config = dict(
    d_model=256,
    balance_bias=True,
    vocab_size=8192,
    norm_eps=1e-05,
    qk_norm=False,
    parallel_block=False,
    init_std_down=0.0,
    lr_head=0.0127,
    final_lr_fraction=0.0,
    seq_len=512,
    doc_mask=True,
    steps=5531,
    dataset='wikipedia_en',
)
Below are experts of layer 5 (counted from 0) of a mixture-of-experts language model. Rows are named router (the router's row for the expert), up (a neuron's input weights, with its number), down (a neuron's output weights, with its number) and show model dimensions 0-255. Each number is 50 + 15 x the weight over its row's rms, rounded and kept within 0 to 99.
Before each expert's rows: a language model's description of what the expert responds to. This comes from a sample of Wikipedia text that the model never trained on.

# expert 36
It responds to: Word-stem middles
router:55 48 56 54 59 63 33 59 66 59 50 48 55 76 97 67 59 69 45 21 86 37 48 59 38 24 41 59 32 36 39 73 66 54 59 99 66 34 64 78 40 46 67 27 30 31 46 57 54 49 53 36 62 40 31 56 60 64 46 26 27 59 52 31 09 77 74 37 59 61 38 67 45 67 44 60 39 69 33 58 47 39 39 43 45 58 65 58 28 51 59 56 38 28 45 35 65 44 37 37 50 53 74 25 49 59 46 46 30 33 35 57 53 77 39 37 35 69 58 45 43 71 52 45 60 66 48 53 32 32 53 57 73 47 46 56 62 42 81 42 61 47 59 43 54 56 43 41 39 72 50 51 63 50 48 41 47 44 49 38 56 32 72 62 37 69 30 28 34 91 29 00 25 69 38 55 46 57 62 30 54 59 50 38 30 34 60 72 51 67 50 43 76 46 51 48 30 59 54 57 65 44 44 62 69 48 50 74 55 38 59 39 53 54 48 56 23 60 48 36 50 39 67 23 48 59 59 44 56 46 63 50 66 17 29 34 57 64 61 45 70 44 41 58 38 54 35 73 60 38 70 39 24 50 47 48
up1:41 44 42 56 91 78 49 66 52 54 27 47 59 60 48 44 32 34 61 56 76 22 45 57 34 19 44 50 69 52 54 32 56 54 37 26 05 66 67 45 36 64 69 35 50 42 65 54 53 54 48 54 60 77 50 43 41 37 40 52 02 38 45 50 35 67 73 61 73 54 50 57 36 45 61 47 37 62 49 47 52 60 96 36 57 35 52 23 67 40 55 68 49 39 35 58 60 48 59 38 44 53 40 60 55 62 42 53 37 68 61 79 64 38 23 90 52 57 45 62 20 72 48 51 60 49 43 30 24 64 33 53 57 26 40 80 79 50 48 58 33 79 45 59 42 56 77 57 26 24 49 75 54 34 52 54 56 63 35 51 45 51 39 37 32 67 46 55 52 65 40 22 43 74 48 33 50 59 41 45 51 46 36 51 53 42 45 48 54 45 65 40 31 40 58 39 42 74 49 35 55 37 76 45 70 17 92 39 42 56 49 60 55 33 75 57 60 32 23 65 73 35 53 33 22 45 41 49 36 45 44 56 19 36 64 65 49 57 59 44 44 60 55 49 56 58 37 63 54 52 40 66 30 77 45 64
down1:33 44 53 53 48 56 36 74 32 54 52 50 59 61 31 68 51 63 25 56 69 56 57 48 41 35 46 64 73 26 56 66 58 71 79 28 80 30 42 54 62 35 63 42 68 63 32 41 22 54 46 61 74 69 51 57 44 41 37 65 45 48 27 51 39 51 50 43 34 66 31 62 39 63 32 45 22 21 62 22 47 52 56 49 71 54 54 43 51 80 56 64 67 55 51 59 25 40 59 36 23 26 78 36 40 64 59 66 28 62 70 20 41 52 38 79 67 28 56 46 70 50 53 62 36 65 42 70 51 48 51 45 68 53 36 47 72 58 62 69 54 29 63 91 48 63 49 59 36 55 58 29 65 55 37 39 40 57 28 48 47 39 43 47 30 45 67 54 36 59 56 49 41 77 46 60 71 51 47 18 67 19 22 51 59 52 48 42 44 38 32 40 58 42 33 54 55 20 64 70 42 68 65 56 62 23 52 40 72 68 47 65 79 42 57 49 50 38 16 42 35 31 43 38 42 61 25 36 62 60 93 61 35 45 56 61 16 32 30 41 44 52 56 54 53 40 39 61 75 40 56 24 55 72 47 62
up2:53 46 57 52 62 20 42 61 57 59 44 66 52 36 59 48 44 58 46 62 54 50 43 36 54 41 54 51 45 62 50 69 60 84 67 62 71 60 38 56 28 50 29 34 41 37 23 48 49 65 48 30 79 53 62 54 23 40 54 56 56 53 58 38 76 47 39 64 59 66 50 71 34 47 60 57 48 41 54 68 52 29 57 44 58 45 64 51 59 58 50 60 28 55 25 49 47 38 53 29 22 53 48 91 40 39 41 48 00 54 48 54 62 60 56 47 17 47 35 43 68 37 44 49 62 63 65 40 38 40 58 29 82 17 53 44 52 21 47 54 51 49 66 43 74 43 53 45 36 52 72 41 83 61 70 32 53 09 56 32 48 45 79 10 19 88 26 22 49 52 49 27 80 54 44 56 47 31 52 58 49 71 77 80 52 42 65 45 52 43 17 49 39 79 49 62 61 55 51 41 32 36 53 35 53 20 56 58 63 55 46 36 74 39 40 64 62 43 63 21 42 70 55 46 56 72 56 64 44 50 16 55 38 35 52 58 59 49 56 68 54 42 63 21 49 68 35 42 39 39 50 38 55 26 46 66
down2:58 64 54 74 45 73 68 57 35 48 82 22 46 36 43 48 66 59 68 40 65 41 30 55 56 57 22 41 52 27 31 55 18 37 39 57 48 59 56 60 62 51 62 39 78 68 08 51 75 44 53 66 38 73 33 67 35 47 43 37 51 56 53 60 52 54 78 44 44 56 32 33 72 64 59 68 53 49 43 63 44 66 31 52 55 45 54 85 18 29 65 45 59 55 49 71 44 52 49 73 51 40 66 32 62 23 43 57 81 69 58 66 31 30 49 49 51 50 55 53 18 34 39 60 40 48 36 38 81 65 43 55 53 47 80 56 42 56 85 46 04 65 48 35 66 53 51 37 62 49 46 63 41 64 30 32 21 74 53 61 60 69 58 35 56 49 41 32 39 52 49 38 47 47 23 57 56 58 46 80 36 61 37 26 53 36 81 49 52 39 59 45 66 45 58 43 19 98 64 63 64 48 41 51 59 47 67 65 55 63 43 40 23 55 50 38 62 45 59 53 29 33 28 34 40 31 41 32 41 28 63 51 68 50 56 37 49 57 38 32 33 72 37 46 40 35 24 63 63 49 39 49 50 51 47 75
up3:43 49 50 23 73 51 59 51 20 48 74 55 69 34 36 58 51 55 57 40 78 50 37 44 30 31 41 53 54 40 46 58 55 44 57 69 44 23 73 72 43 63 44 28 60 64 53 27 57 60 38 31 67 10 69 61 70 58 55 43 20 59 19 70 24 67 67 83 35 62 43 47 72 61 45 57 36 36 26 56 42 35 32 47 49 25 28 53 66 42 25 61 38 50 49 55 47 21 48 67 46 78 30 51 57 38 62 48 54 68 36 61 33 57 26 40 38 47 61 32 48 48 53 57 45 56 82 65 59 28 38 49 50 36 68 77 33 74 70 54 72 46 72 40 51 52 25 66 41 26 53 50 70 29 36 43 52 46 45 42 47 65 17 35 42 43 55 31 46 49 61 43 24 79 37 47 56 78 59 47 41 64 38 48 43 27 44 52 51 34 66 54 60 44 34 45 26 55 45 61 63 65 55 84 63 55 48 58 54 41 56 91 51 68 60 21 70 53 63 57 44 57 74 22 31 76 47 58 73 56 65 54 43 57 37 54 45 49 65 61 69 66 49 55 46 52 19 33 23 66 64 38 50 65 39 50
down3:23 60 60 52 61 52 86 34 56 24 22 64 68 55 29 74 41 49 33 54 43 48 34 64 37 47 41 52 50 57 58 78 41 54 32 49 62 28 32 58 48 66 60 35 64 29 60 56 65 46 85 38 44 41 43 71 29 49 33 48 29 55 47 40 40 48 70 61 43 43 53 76 57 63 41 61 36 48 68 44 41 33 33 59 69 25 36 39 45 34 50 39 48 86 47 35 45 66 53 41 72 47 36 42 70 98 34 42 34 73 62 57 37 65 58 48 29 48 11 52 57 29 41 40 32 55 80 44 53 46 42 56 64 40 83 42 52 34 41 53 64 71 77 65 35 40 75 56 38 39 69 26 62 47 71 32 61 41 46 16 40 09 49 55 65 34 44 44 60 38 57 57 51 65 53 27 46 50 56 47 65 44 32 60 59 36 62 01 58 40 63 63 58 71 50 49 41 47 54 46 31 75 52 70 57 45 76 43 63 26 62 81 58 50 44 51 40 45 43 43 54 29 56 57 54 27 52 60 72 48 33 61 45 66 21 48 57 44 46 51 58 63 43 57 72 60 55 75 52 24 39 37 26 57 76 51
up4:58 67 68 88 58 51 50 46 55 50 46 55 39 69 73 53 37 52 44 29 34 51 35 44 44 38 49 66 43 34 36 56 42 53 74 37 80 45 32 43 40 61 62 33 48 71 47 49 21 59 32 48 77 31 25 52 55 68 38 44 56 64 64 28 38 72 60 40 47 59 54 60 57 67 39 71 13 30 33 44 19 65 40 51 68 56 29 51 51 57 41 51 51 71 39 34 46 65 58 58 52 59 73 40 19 57 66 35 27 68 30 33 17 65 50 52 53 52 56 71 36 41 40 75 56 62 33 59 41 46 43 69 66 52 44 65 91 42 54 38 77 58 64 47 01 41 47 39 73 73 56 50 72 48 45 56 68 56 68 63 55 22 63 73 66 53 44 31 43 58 61 43 59 83 57 33 33 42 33 60 62 55 56 66 63 42 56 63 53 47 42 75 70 40 67 43 34 49 18 60 75 48 47 75 54 37 51 41 56 68 58 60 57 54 40 33 42 46 60 32 28 58 62 50 81 63 59 50 34 42 72 48 51 44 32 27 73 55 54 62 29 64 56 27 37 68 31 35 12 29 59 51 41 71 42 53
down4:32 49 68 41 62 59 60 47 51 39 78 49 71 46 44 43 42 46 37 42 37 72 79 34 24 34 30 47 71 57 23 55 71 44 44 54 31 25 58 36 20 30 33 75 44 34 56 28 73 44 43 34 23 30 82 52 33 42 36 48 63 40 47 20 34 73 36 49 63 43 66 79 49 45 44 47 44 59 71 81 34 46 64 48 39 64 41 69 61 75 54 47 37 43 64 46 54 39 45 34 61 31 59 76 71 60 40 59 41 56 40 75 77 42 47 42 77 39 65 51 44 61 59 75 57 58 58 18 55 30 38 59 42 29 59 49 71 42 34 52 57 42 87 29 65 47 81 55 42 37 23 70 55 46 85 55 38 63 22 41 78 54 78 62 31 52 67 46 37 46 41 63 52 38 58 20 53 50 58 51 49 57 49 52 47 62 36 49 66 70 51 49 54 32 40 36 59 63 53 63 30 59 52 62 50 50 50 43 33 54 14 38 64 43 49 49 79 55 48 64 49 39 56 51 23 43 92 55 43 71 66 59 13 73 43 44 40 66 45 62 48 41 67 55 44 36 53 40 33 54 29 73 37 55 35 38

# expert 28
It responds to: Concrete noun pieces
router:48 51 42 64 75 46 53 73 41 64 49 63 43 58 83 50 41 66 51 34 48 60 42 43 42 43 40 53 33 42 45 71 91 66 63 99 59 66 70 67 12 52 57 39 30 49 53 66 48 62 35 56 51 55 46 46 45 63 61 22 36 34 50 39 50 47 73 52 40 66 34 58 53 49 61 66 16 45 41 33 44 22 46 42 53 52 47 64 33 53 60 58 59 45 39 57 94 50 56 41 57 59 75 08 46 50 45 30 36 52 23 35 54 74 31 50 42 97 43 70 43 63 52 40 54 67 44 60 55 49 68 55 59 28 38 70 48 27 57 36 77 41 75 32 49 38 61 48 47 61 66 67 54 62 45 52 37 75 29 63 66 17 66 37 64 68 35 28 32 43 47 03 47 62 34 44 30 54 62 45 65 56 62 72 30 29 70 47 63 56 44 42 58 50 56 29 45 40 53 52 76 51 43 65 48 25 51 25 40 56 52 49 40 43 51 53 62 65 40 29 53 32 63 38 60 42 57 45 51 53 55 52 50 52 39 41 74 75 70 55 43 63 55 49 17 56 49 71 68 54 76 47 35 78 65 74
up0:32 91 50 69 82 29 56 50 47 57 53 40 45 55 70 55 34 53 40 61 91 55 46 41 40 38 37 82 32 64 39 54 37 61 62 40 68 51 56 50 42 52 62 44 61 22 66 63 55 44 68 51 40 56 49 68 46 69 54 46 21 57 36 38 49 89 72 60 68 97 36 52 69 47 39 55 59 50 42 39 38 60 54 44 29 37 52 64 13 50 27 57 23 61 71 15 52 52 53 33 52 58 49 53 43 95 29 39 03 58 51 45 43 39 46 37 72 39 48 54 37 53 55 35 03 34 40 62 25 54 68 46 54 31 40 55 57 67 57 55 57 60 47 59 69 50 65 66 53 45 62 53 69 46 60 34 70 50 63 51 59 26 50 42 63 52 54 17 43 28 48 33 53 53 35 61 57 40 48 40 61 11 47 71 22 53 58 14 42 70 62 18 67 47 58 56 44 60 48 81 69 40 31 56 70 54 43 31 41 50 54 30 40 39 40 62 54 45 56 42 50 36 43 30 57 71 62 58 61 41 47 42 65 59 46 45 56 49 72 38 40 46 46 42 58 58 40 45 80 50 41 70 46 72 40 47
down0:75 67 57 44 93 42 76 47 40 58 49 37 24 04 34 32 35 50 52 70 66 36 54 45 46 43 40 35 68 39 67 64 51 59 42 47 57 55 32 59 49 66 60 74 49 56 17 48 44 25 41 50 55 34 45 64 19 60 59 59 54 61 55 40 53 52 39 79 49 24 57 58 67 53 22 69 22 30 46 47 39 27 40 70 65 53 61 42 17 42 43 49 59 41 43 48 69 43 48 57 34 48 33 42 53 32 51 54 40 59 69 67 30 47 26 37 58 39 92 65 52 41 73 24 52 35 57 44 40 71 47 52 35 52 58 61 53 71 52 76 44 40 38 55 61 40 37 57 56 38 41 68 35 35 53 59 63 62 56 69 50 56 41 74 21 28 51 63 42 27 53 55 32 49 27 42 60 39 23 65 41 54 46 57 54 64 61 55 58 46 32 54 47 70 55 56 59 44 50 69 36 71 60 48 75 76 13 58 47 47 56 40 41 46 44 74 44 65 77 48 40 53 59 34 58 01 71 35 58 35 81 44 44 55 41 45 29 54 68 62 16 36 63 60 74 10 45 36 46 79 49 59 56 59 48 45
up1:55 22 32 48 54 86 55 29 89 57 39 72 56 56 66 52 70 66 64 46 75 48 23 74 57 40 41 51 63 34 59 78 71 55 65 51 71 66 45 63 59 68 23 50 27 28 43 55 45 51 48 22 21 40 44 76 67 46 72 40 41 63 69 35 49 46 77 74 58 56 51 58 44 77 30 37 53 41 57 40 55 43 63 49 27 47 44 38 50 28 54 63 34 32 82 52 49 52 68 37 56 27 44 54 14 38 25 58 62 69 57 49 60 74 43 74 66 69 61 41 52 32 72 35 65 65 46 49 56 68 41 48 41 36 29 48 58 77 60 61 42 37 59 68 35 51 49 62 22 51 56 44 38 30 48 54 74 49 54 31 69 65 51 19 62 80 47 30 75 60 31 38 60 32 30 38 59 47 61 54 37 45 32 70 20 26 41 32 51 40 20 46 46 64 45 58 49 47 54 89 46 36 42 51 40 39 57 59 71 57 51 40 40 60 59 60 33 31 37 60 69 57 57 43 15 36 68 27 38 55 63 51 42 62 51 53 33 56 44 48 48 33 51 49 61 47 46 19 50 54 44 74 31 68 65 37
down1:51 64 54 60 44 61 43 83 38 59 52 41 41 52 35 47 73 71 48 47 42 68 57 40 47 52 54 58 50 57 53 43 62 37 38 40 45 23 40 61 53 44 47 46 47 27 37 39 54 55 59 71 41 57 63 40 55 59 07 43 34 55 50 24 23 43 36 44 68 90 43 79 80 38 70 59 28 52 25 56 69 57 64 47 61 39 56 55 51 48 72 71 42 60 65 21 75 56 55 65 56 55 59 46 55 44 43 52 38 34 37 25 33 39 41 59 53 50 61 41 71 56 34 35 44 50 39 41 70 39 66 20 38 55 59 39 50 60 63 19 55 55 63 50 53 22 79 83 72 60 55 19 61 72 53 36 62 41 51 66 60 59 64 55 55 66 59 51 36 53 40 51 08 28 48 38 51 48 54 27 77 56 54 68 37 35 46 53 31 24 68 33 37 48 65 53 57 28 28 50 57 43 53 70 83 79 43 78 51 62 86 41 58 49 33 62 33 43 53 66 37 28 19 19 49 39 39 30 12 43 40 39 30 46 54 43 61 60 45 48 45 52 65 56 62 35 56 70 71 17 69 70 58 67 34 47
up2:49 33 37 44 70 59 61 51 50 57 50 52 51 46 68 78 63 48 35 29 44 52 49 53 45 35 59 61 42 65 49 61 56 62 41 49 73 36 44 81 60 81 46 41 52 33 59 50 56 72 38 47 55 43 37 42 51 48 82 44 60 34 57 00 55 17 36 38 25 47 28 69 48 40 59 69 49 75 53 73 35 56 25 65 48 56 64 30 53 42 52 50 54 43 91 49 34 44 58 86 50 46 52 49 58 41 44 61 49 66 25 74 51 72 38 34 01 45 53 49 37 46 59 73 42 55 39 42 60 72 62 41 49 45 23 67 57 45 53 48 50 53 78 61 51 38 42 38 56 35 64 73 81 31 41 38 68 28 46 59 31 26 47 72 63 45 40 29 31 41 61 39 70 83 46 64 67 45 66 64 24 55 74 32 51 39 74 24 53 63 62 38 55 31 34 41 63 66 55 49 63 86 39 41 40 59 86 42 42 51 53 31 56 40 38 63 54 58 07 52 12 60 34 33 65 64 54 54 60 52 73 46 32 34 45 59 67 60 51 62 54 58 32 36 34 56 76 53 44 34 38 55 42 44 56 49
down2:42 40 61 16 68 62 30 65 41 50 26 72 27 51 49 49 57 70 45 49 54 53 29 44 53 40 41 63 70 59 29 50 34 66 41 70 65 41 71 26 56 99 64 46 70 62 52 44 36 59 76 52 89 39 35 50 32 57 59 64 49 11 39 58 78 53 35 40 56 47 52 35 73 60 54 61 28 37 33 62 48 40 74 52 61 46 50 27 35 46 39 48 69 68 65 36 10 53 39 60 65 73 67 64 41 31 34 57 58 36 37 44 80 31 64 52 64 48 29 68 55 36 17 47 07 41 46 56 25 50 43 51 68 46 49 60 54 57 36 64 75 56 45 27 47 70 74 52 56 47 64 60 60 32 44 44 56 80 57 53 56 11 62 59 49 41 30 47 42 50 55 51 46 32 46 41 47 43 65 65 55 43 36 38 52 47 54 27 76 32 52 66 55 77 68 47 29 44 51 38 61 42 38 57 61 46 39 49 22 33 27 34 33 57 52 37 43 42 47 51 58 53 52 59 46 54 65 66 33 59 67 60 48 57 65 70 57 20 28 49 63 65 64 55 64 69 20 33 74 35 67 35 32 58 52 59
up3:32 37 41 67 61 42 41 37 64 56 65 38 55 68 17 76 43 52 49 19 58 34 46 58 34 65 46 46 36 69 34 50 34 40 60 82 54 79 41 61 29 50 61 51 36 44 33 40 48 41 46 57 62 74 45 81 32 55 67 47 12 67 40 57 46 24 40 64 55 73 33 48 49 58 55 58 50 58 58 53 60 58 85 49 59 51 53 41 60 67 62 46 14 46 51 54 70 51 55 50 66 67 54 35 29 37 72 52 51 29 37 41 28 37 22 47 33 83 65 59 41 51 65 64 46 48 43 66 39 41 73 44 67 39 61 53 54 29 66 49 39 62 42 28 70 45 47 76 39 70 56 40 64 48 49 36 27 63 65 50 53 44 43 58 53 56 56 38 63 56 47 52 35 77 62 64 54 17 27 67 51 07 60 36 23 50 55 56 45 68 62 65 62 31 52 70 45 22 56 64 29 72 24 41 36 09 54 42 53 53 55 70 70 52 51 34 43 78 13 37 58 41 45 42 50 62 65 58 63 65 57 35 26 38 12 62 75 47 68 44 64 50 77 82 44 34 51 60 65 40 47 59 52 56 53 73
down3:37 61 59 48 48 17 55 70 53 76 60 67 23 33 41 42 50 60 37 39 31 43 71 46 40 58 65 72 46 32 32 48 75 79 34 16 37 38 68 59 33 48 46 66 73 51 74 44 30 49 40 41 44 61 29 43 55 48 76 66 74 37 39 59 35 50 36 62 43 62 27 58 54 30 57 65 53 46 72 76 64 57 52 56 48 58 50 59 51 39 61 70 55 46 46 66 44 35 51 48 57 41 55 69 71 50 75 80 61 52 51 45 55 52 44 81 38 49 56 53 36 61 43 54 54 52 46 22 49 61 41 32 46 07 38 48 53 44 19 45 43 44 67 61 38 46 60 53 27 44 28 59 68 57 54 64 44 50 55 62 40 44 60 68 53 58 38 73 57 41 76 31 61 54 69 12 30 55 44 42 23 67 60 85 69 30 41 49 57 59 35 59 33 40 57 61 50 61 21 53 75 26 48 67 68 58 76 34 54 21 42 50 65 47 59 55 73 43 79 49 58 74 38 56 78 41 42 34 44 62 21 53 54 34 48 63 37 22 41 16 50 39 33 72 68 46 69 52 45 28 35 48 15 23 30 40

# expert 54
It responds to: Final single consonants
router:57 48 49 52 52 36 38 64 37 76 70 63 67 54 84 52 70 53 45 61 78 43 50 60 46 45 29 59 19 51 21 71 69 52 48 74 72 47 59 75 29 70 44 56 53 68 40 64 54 74 54 47 47 41 50 38 40 62 53 37 28 55 59 44 45 54 73 72 40 36 42 60 60 27 44 71 52 35 48 52 45 26 47 41 38 44 45 51 43 10 58 81 37 40 45 58 84 49 36 35 54 41 69 32 50 41 65 47 18 55 46 41 54 79 42 45 38 56 60 60 62 60 79 49 75 94 51 38 43 55 52 32 45 47 58 82 63 42 42 65 55 40 60 70 76 40 47 26 52 40 42 39 60 65 41 58 26 72 56 50 80 23 51 50 47 54 34 35 40 54 35 00 41 34 40 53 46 57 60 34 54 54 61 47 16 35 38 33 66 76 49 38 42 40 40 38 45 39 60 55 30 53 57 49 54 15 54 54 20 36 59 79 55 41 52 46 51 54 47 18 35 42 62 32 47 56 77 40 46 53 52 47 41 25 61 77 73 77 51 66 41 50 44 52 41 31 37 53 47 72 67 69 21 43 61 70
up0:66 65 33 64 54 66 49 79 53 67 62 55 23 43 47 65 78 56 24 72 68 77 48 30 34 48 75 63 38 74 30 60 71 48 43 42 58 52 64 62 53 60 70 50 51 49 23 50 42 45 42 30 44 50 56 54 53 50 44 35 62 41 73 42 52 44 41 58 41 54 49 60 26 53 33 59 62 83 30 77 41 35 43 49 48 67 36 20 65 42 41 66 58 38 33 50 63 31 45 81 29 35 48 79 44 61 45 17 29 59 46 26 55 47 34 43 60 64 52 72 49 79 66 41 39 58 34 54 50 61 55 25 56 69 57 63 57 30 51 72 68 71 72 52 53 49 49 25 36 41 56 44 27 43 36 10 60 48 30 36 51 51 59 26 54 46 28 53 60 35 37 39 54 40 43 57 40 27 43 59 41 42 68 91 62 39 49 33 55 41 66 18 47 42 91 28 58 31 41 37 32 64 68 70 69 74 56 44 32 32 52 11 58 52 34 74 65 58 64 45 45 53 59 45 50 87 41 41 63 49 16 62 43 57 80 49 58 58 51 52 65 37 51 23 51 45 35 33 57 55 40 42 46 44 31 57
down0:44 76 44 39 47 37 43 52 52 56 37 42 40 48 53 54 58 71 75 48 48 54 39 65 73 36 54 49 45 55 44 28 61 45 37 51 20 47 59 54 58 62 51 53 55 49 51 18 51 48 29 66 44 68 32 54 42 55 58 37 54 80 87 70 46 43 61 48 25 35 64 49 38 44 63 24 38 56 46 70 64 43 76 48 36 38 53 36 56 38 44 43 56 21 33 73 30 46 83 87 54 17 42 40 33 43 76 79 64 46 60 31 46 48 44 51 68 65 71 50 49 36 51 64 22 40 49 44 63 60 41 41 32 36 21 39 81 66 34 43 45 60 66 28 65 55 48 58 46 38 47 56 26 26 51 64 44 77 41 72 67 43 54 23 36 38 49 69 46 21 63 69 77 44 47 64 59 33 39 68 48 55 41 65 63 72 41 49 76 32 34 39 51 63 28 42 56 58 64 57 57 51 42 61 33 53 70 24 52 58 69 50 42 37 66 51 43 43 80 38 80 37 80 76 50 09 74 30 67 81 48 51 36 60 23 43 57 42 46 49 40 31 39 59 51 31 74 56 48 49 31 40 45 50 15 67
up1:42 60 57 52 38 60 02 61 38 64 58 35 56 72 46 43 61 92 43 45 49 30 41 45 43 35 40 51 41 68 42 50 50 72 46 68 40 57 44 47 09 81 39 58 43 60 38 54 50 86 42 54 48 36 41 48 26 89 52 48 29 20 66 50 29 23 63 52 37 70 54 45 20 66 35 54 43 42 50 51 49 40 29 20 56 48 50 44 29 60 41 68 67 44 51 59 51 67 42 42 66 44 74 34 33 24 77 37 72 57 13 25 60 66 53 41 55 59 37 77 53 32 91 46 57 64 65 50 65 46 71 26 54 48 52 52 56 27 37 39 75 53 48 23 59 48 31 30 67 49 48 53 45 40 53 60 62 40 37 68 47 58 49 37 68 47 40 56 44 43 50 38 64 40 49 58 39 44 45 44 77 37 41 52 18 40 60 38 63 72 47 43 32 26 40 45 54 29 70 52 49 53 87 63 50 49 41 57 25 41 49 50 34 69 28 52 27 62 49 64 64 30 46 29 64 43 56 45 63 54 45 65 59 53 64 61 85 24 61 29 50 51 80 49 54 48 74 68 75 44 59 44 33 62 37 49
down1:54 22 46 52 44 64 61 67 53 71 43 30 71 28 48 43 64 37 51 63 32 65 66 62 53 36 60 55 51 61 72 57 33 63 43 03 77 41 25 74 70 33 52 48 59 46 47 37 70 33 31 52 39 42 37 50 52 47 57 58 46 52 43 31 46 73 26 37 42 66 47 55 57 43 42 55 74 42 64 31 17 26 50 44 75 60 35 46 31 66 39 38 40 62 32 38 49 77 16 54 47 54 35 46 46 41 34 55 39 64 33 43 70 49 61 51 67 54 69 70 74 68 43 50 59 48 55 62 82 55 53 50 29 69 61 18 80 52 41 66 65 54 59 51 65 36 40 54 57 71 45 51 43 46 67 38 62 38 40 52 33 12 72 56 41 69 50 52 55 68 89 75 63 65 68 53 63 58 66 31 44 29 36 60 39 40 61 09 64 72 78 51 52 44 46 35 44 28 35 47 37 56 38 51 31 68 39 34 71 72 40 42 70 29 48 64 60 37 52 64 49 36 36 60 42 50 16 63 29 61 38 47 41 53 40 27 14 37 33 48 51 69 48 28 56 65 28 63 31 67 61 64 63 56 61 54
up2:75 41 62 70 49 47 65 67 71 74 68 30 49 49 58 44 35 71 35 22 37 58 59 59 67 50 17 62 20 55 32 41 67 32 77 60 80 50 53 78 46 45 17 56 47 74 22 42 40 73 47 40 52 63 44 68 56 49 44 36 36 62 49 33 17 58 57 54 38 34 36 38 43 33 40 72 26 46 64 71 45 52 55 49 25 85 63 49 19 32 69 44 70 25 21 39 55 47 51 35 52 44 71 27 56 38 70 57 40 37 40 31 56 69 39 75 18 69 68 19 40 60 49 46 82 56 49 44 32 44 63 46 78 40 36 59 47 29 53 23 41 30 51 62 66 52 59 33 43 26 54 48 47 48 54 52 38 62 46 43 57 05 29 50 60 47 33 23 55 65 60 30 58 46 37 60 60 51 54 54 47 50 57 53 40 42 58 65 50 67 63 49 66 46 54 57 61 60 42 74 47 51 36 26 58 34 38 59 48 60 62 62 89 20 76 46 74 57 56 43 47 53 55 50 63 67 66 37 51 45 53 46 58 24 57 45 62 67 63 64 40 56 35 70 32 58 18 58 44 58 74 53 44 46 70 44
down2:37 71 60 28 49 24 26 57 48 67 35 59 55 52 49 51 48 83 70 61 46 26 62 70 60 44 95 41 53 57 41 50 66 45 39 48 31 59 74 49 67 63 62 29 42 36 17 51 40 56 42 55 59 43 78 51 61 50 61 41 30 36 38 75 50 62 30 64 59 08 36 42 50 56 59 56 55 25 26 40 40 31 55 55 61 41 60 36 41 77 75 61 36 42 53 75 62 43 63 53 52 26 62 74 27 44 86 31 30 52 56 78 57 46 56 31 54 38 44 69 39 56 46 50 46 39 42 45 51 52 59 35 48 49 30 39 46 30 61 37 28 66 56 41 72 44 44 52 44 46 31 74 44 88 22 69 47 42 79 68 30 37 45 56 59 52 42 47 64 21 59 41 32 20 72 67 15 26 51 58 45 56 62 62 65 29 49 34 36 39 50 59 47 56 43 57 40 49 57 66 47 46 71 72 63 50 22 51 57 35 32 50 50 42 52 66 47 39 61 66 63 40 35 65 45 56 52 59 71 12 42 61 32 47 58 45 54 46 27 82 67 12 75 41 29 56 32 48 62 64 43 56 64 58 60 58
up3:75 24 22 49 55 54 56 48 31 67 49 64 56 65 45 31 47 33 39 29 42 74 26 48 54 24 52 77 25 81 22 45 87 61 67 40 31 53 70 61 57 58 58 53 63 59 65 57 49 39 80 42 71 64 82 17 70 57 34 28 48 31 51 40 78 86 34 73 50 42 66 46 29 51 35 73 68 32 36 50 50 69 46 52 20 58 57 41 69 64 41 71 53 56 37 80 64 35 71 46 47 49 61 59 48 56 36 43 61 39 51 30 38 58 59 64 23 69 63 49 46 66 54 36 52 58 43 39 42 35 42 64 36 57 40 43 63 34 61 41 74 53 32 57 41 36 45 28 40 54 61 28 63 57 35 55 23 66 59 69 81 44 42 63 37 58 30 19 73 27 32 43 52 70 25 56 42 57 50 52 56 39 31 57 68 63 30 47 55 54 38 40 73 65 66 51 35 62 74 33 78 68 52 67 64 51 45 52 37 40 67 48 76 17 37 56 46 58 65 45 49 56 64 52 34 51 45 42 51 48 40 25 59 51 49 34 60 59 53 66 56 58 44 40 46 24 37 11 66 43 46 61 39 63 40 67
down3:66 47 43 62 60 57 64 25 31 50 43 49 69 48 43 33 41 47 61 53 62 27 51 49 47 49 40 25 31 51 31 40 50 40 54 46 79 00 31 83 42 50 27 23 60 30 27 41 79 55 32 69 88 36 54 58 43 50 67 49 30 33 52 14 46 58 39 40 46 55 38 43 65 52 30 38 72 61 62 26 44 70 53 39 66 31 49 72 62 50 41 52 78 80 54 26 71 52 45 57 48 74 43 46 58 28 36 53 44 46 43 43 39 52 53 44 38 55 67 61 47 46 60 49 23 56 59 83 22 50 56 47 49 44 41 46 65 59 88 63 64 42 30 38 65 61 42 36 34 43 50 58 55 57 35 51 55 53 77 39 46 56 67 46 48 74 56 69 45 51 47 49 50 53 48 48 55 37 49 55 67 62 54 87 73 32 43 61 63 50 43 33 38 59 65 48 50 34 71 32 31 78 44 38 44 49 59 43 38 64 66 69 54 43 42 15 61 47 63 43 34 58 83 60 72 56 59 61 45 65 61 42 41 69 62 50 41 55 73 43 21 24 67 53 49 59 28 62 51 57 34 07 66 53 94 47